config.toml
n_layer = 13
d_model = 192
n_experts = 24
experts_per_token = 4
d_expert = 96
d_shared_expert = 0
activation = "swiglu"
moe_layers = [1, 2, 3, 4, 5, 6, 7, 8, 9, 10, 11, 12]
router_score = "softmax"
normalize_top_k = false
routed_scale = 2.29
balance_loss = 0.00594
balance_bias = false
router_bias = true
init_std_router = 0.0128
lr_router = 0.000348
n_head = 6
n_kv_head = 2
head_dim = 32
vocab_size = 32768
norm = "rmsnorm"
norm_place = "pre"
norm_eps = 1e-06
positions = "rope"
rope_base = 81300.0
rope_fraction = 1.0
qk_norm = true
attn_scale = 0.177
tie_embeddings = false
parallel_block = false
extras = ["capped logits"]
init = "uniform"
init_std_qkv = 0.0342
init_std_o = 0.0342
init_std_up = 0.0342
init_std_down = 0.0209
optimizer = "muon_variant"
lr = 0.00167
lr_mult_o = 3.0
lr_mult_down = 2.0
beta1 = 0.95
lr_head = 0.0121
warmup_steps = 50
schedule = "wsd"
decay_fraction = 0.93
decay_shape = "linear"
final_lr_fraction = 0.05
batch_tokens = 65536
seq_len = 1024
doc_mask = true
train_tokens = 366900000
steps = 5599
dataset = "wikipedia_en"
Below are experts of layer 6 (counted from 0) of a mixture-of-experts language model. Rows are named router (the router's row for the expert), down (a neuron's output weights, with its number) and show model dimensions 96-143. Each number is 500 + 25 x the weight over its row's rms, rounded and kept within 0 to 999. Numbers have three digits each.
After each expert's rows: "comes before" lists some tokens at least twice as common just after its tokens as in all text. This comes from a sample of Wikipedia text that the model never trained on. Tokens count by the router's weight.

# expert 5
router:422497526494502495491505491482508451535561518510503529500528471469470454483496469451498563508478511496491531533463508478485435486493518516464519
down0:478501504488499543495477523466476488480502482471437477529484457482512482512489510482490495528488527515548452506505534497475495493527480460497514
down1:520500512503461485491482463517498520490544478490526499520549491485483509520480463574519528517545525521501506469497496493512562472496469476479498
comes before: " in", " to", " by", " of", " on", " and"

# expert 0
router:523454469479482482456463479557484462492526495508466506515520496525496519502499541521473523459528511487486470518507484523511478519501505488499483
down0:510472524537456456439509515563517486528515484502484565508539480488541455488514498518484483520510488510496517509492518513537490490525509473520469
down1:552482481519540448528452487529483517502484519496480442488501501491513538523476498526507468482455471474514525485470542513507488496439537508514501
comes before: " the", " a", " his", " first", " their", " its"

# expert 10
router:479539460456506463475478546512505522488504551530513492474494495488458488479521516532507481527551457500473520508478487482481531455503497503513497
down0:518458480524504484514494503493511505481524525504508517484511491487550549503517493542515514481532447506458510502502522469534525453508552504513480
down1:520505498507471512481509497446479499468503533519526499475456514488524521498505472509508508537519498494520459499500518506474561487483491485535482
comes before: " |", "),", " –", ").", "–19", " he"

# expert 22
router:525489471500513493488478502539529469504550512484463507542481471464503490478528496518469548508486508514536473528475516510492473501494500512522497
down0:479508486481486520478527482519468504510512499504522473488488494514497453520494532508483495519488479511497463430517515557474502508476493454483496
down1:452507485525483478459496511528532480486494500524459527518504496507508480533529537476506597548506467496498510483485479452517479465497494512462519
comes before: " the", " a", " an", " his", " to", " as"

# expert 16
router:440510497508509514467485467513509503500520497517502477499481449511528500498506454527544484527546472512496478529476523490484446515502485496487517
down0:489515505502541430526517517514500489506508495491476502498523477506530491495464509477503488489508561522470515453494546501502511496500497486466481
down1:529508504478532507514477472465510506424523506531465531482472528482490511465551465481471463467489490533494496562492469471504446529497481467505540
comes before: " |", "6", "4", "8", "7", " –"

# expert 14
router:468523499498508496525487476475509511482546529503522529458478499495526466494461463531467452503521530520550528478479541490482494488505516507470452
down0:507498523517477532490458473530484529516469503449491488518460521482552511472492493467583537513489459514499558514535508463482511509538445470478480
down1:520514504487474516511504502516526494497525463527526524532464520549516499522520476506433538487483500506485466543541471503494513510488469493476558
comes before: "\n", "-", "|", " The", "″N", ":"

# expert 6
router:514486483513513452478524489532514515486488518530483525536484531547503498473486487478480531492491545487515468476523521502503535527478511477478486
down0:520493573506480491488497466508500527500462505497505460506515499490474484465517474528485488477487454489505477510503535536461477475531481527497458
down1:557445470498476521469500495468528486513518499483525526519501487506515599500482508520522514538508515482517514501491493506498543531504505485514497
comes before: " the", " a", " an", " his", " be", " not"

# expert 8
router:517478516494547462489508497536525486528523491504454513529515510475441498491530504476472518496451513493502516517472487516494535508470493515476494
down0:486515473498508505550504519519519479526486530468481491485547520530482502489500553479507561524514494477531454502508503505521470474508525473498501
down1:492512474451449498498512529495508507575490476497491515494534473494492485502495482509537500510519442531452506564535453463525473502463505501499496
comes before: " the", " a", " to", " that", " in", " by"

# expert 1
router:472529480499511522537449470540503506520474541486529451474495502518503547485511519467448497527477515498490493502497474501519490529519492505468451
down0:493516518488478521496488477520495491486485547480569493523469502485477474471440448501536500471484524482574481536500502516497469530483518519511474
down1:516494526485512527497487587494470463491477485543510503525530492493496473521486506503514476513477517531520508488528525506470431501505516504505487
comes before: "\n", "-", "|", " ", " 0", " The"

# expert 13
router:437546492542526496541495515513513499497496514476547499498494480493499468497497481457441488490469515494525497477482520527503496522522538512481445
down0:560463513511472504487488519520508534500533488505479527487514473495467509472513458504471540503483470490499545490518485489520516502521484468484520
down1:509493498504556497483488422490526529493515484503478498505482505455509519502450495521555487460473484487501499528488504473498526511474467495481484
comes before: "\n", "-", "|", "The", "=", "=="

# expert 3
router:493483540518509522460497529463487511510477481475527473500515511487469508526507496504458489474480495508489568481511487457520525454473503505484491
down0:553518507512537474539501497505492518476464534474497521476481510514556470562498481510517521488491569490502473507460499522482494553483532495478521
down1:507506478455496481465525489558468474528544498516533550514502521535497467469513513481509483505462473491495578514520486502516489486464504478514489
comes before: " of", " and", " in", ".", " to", " for"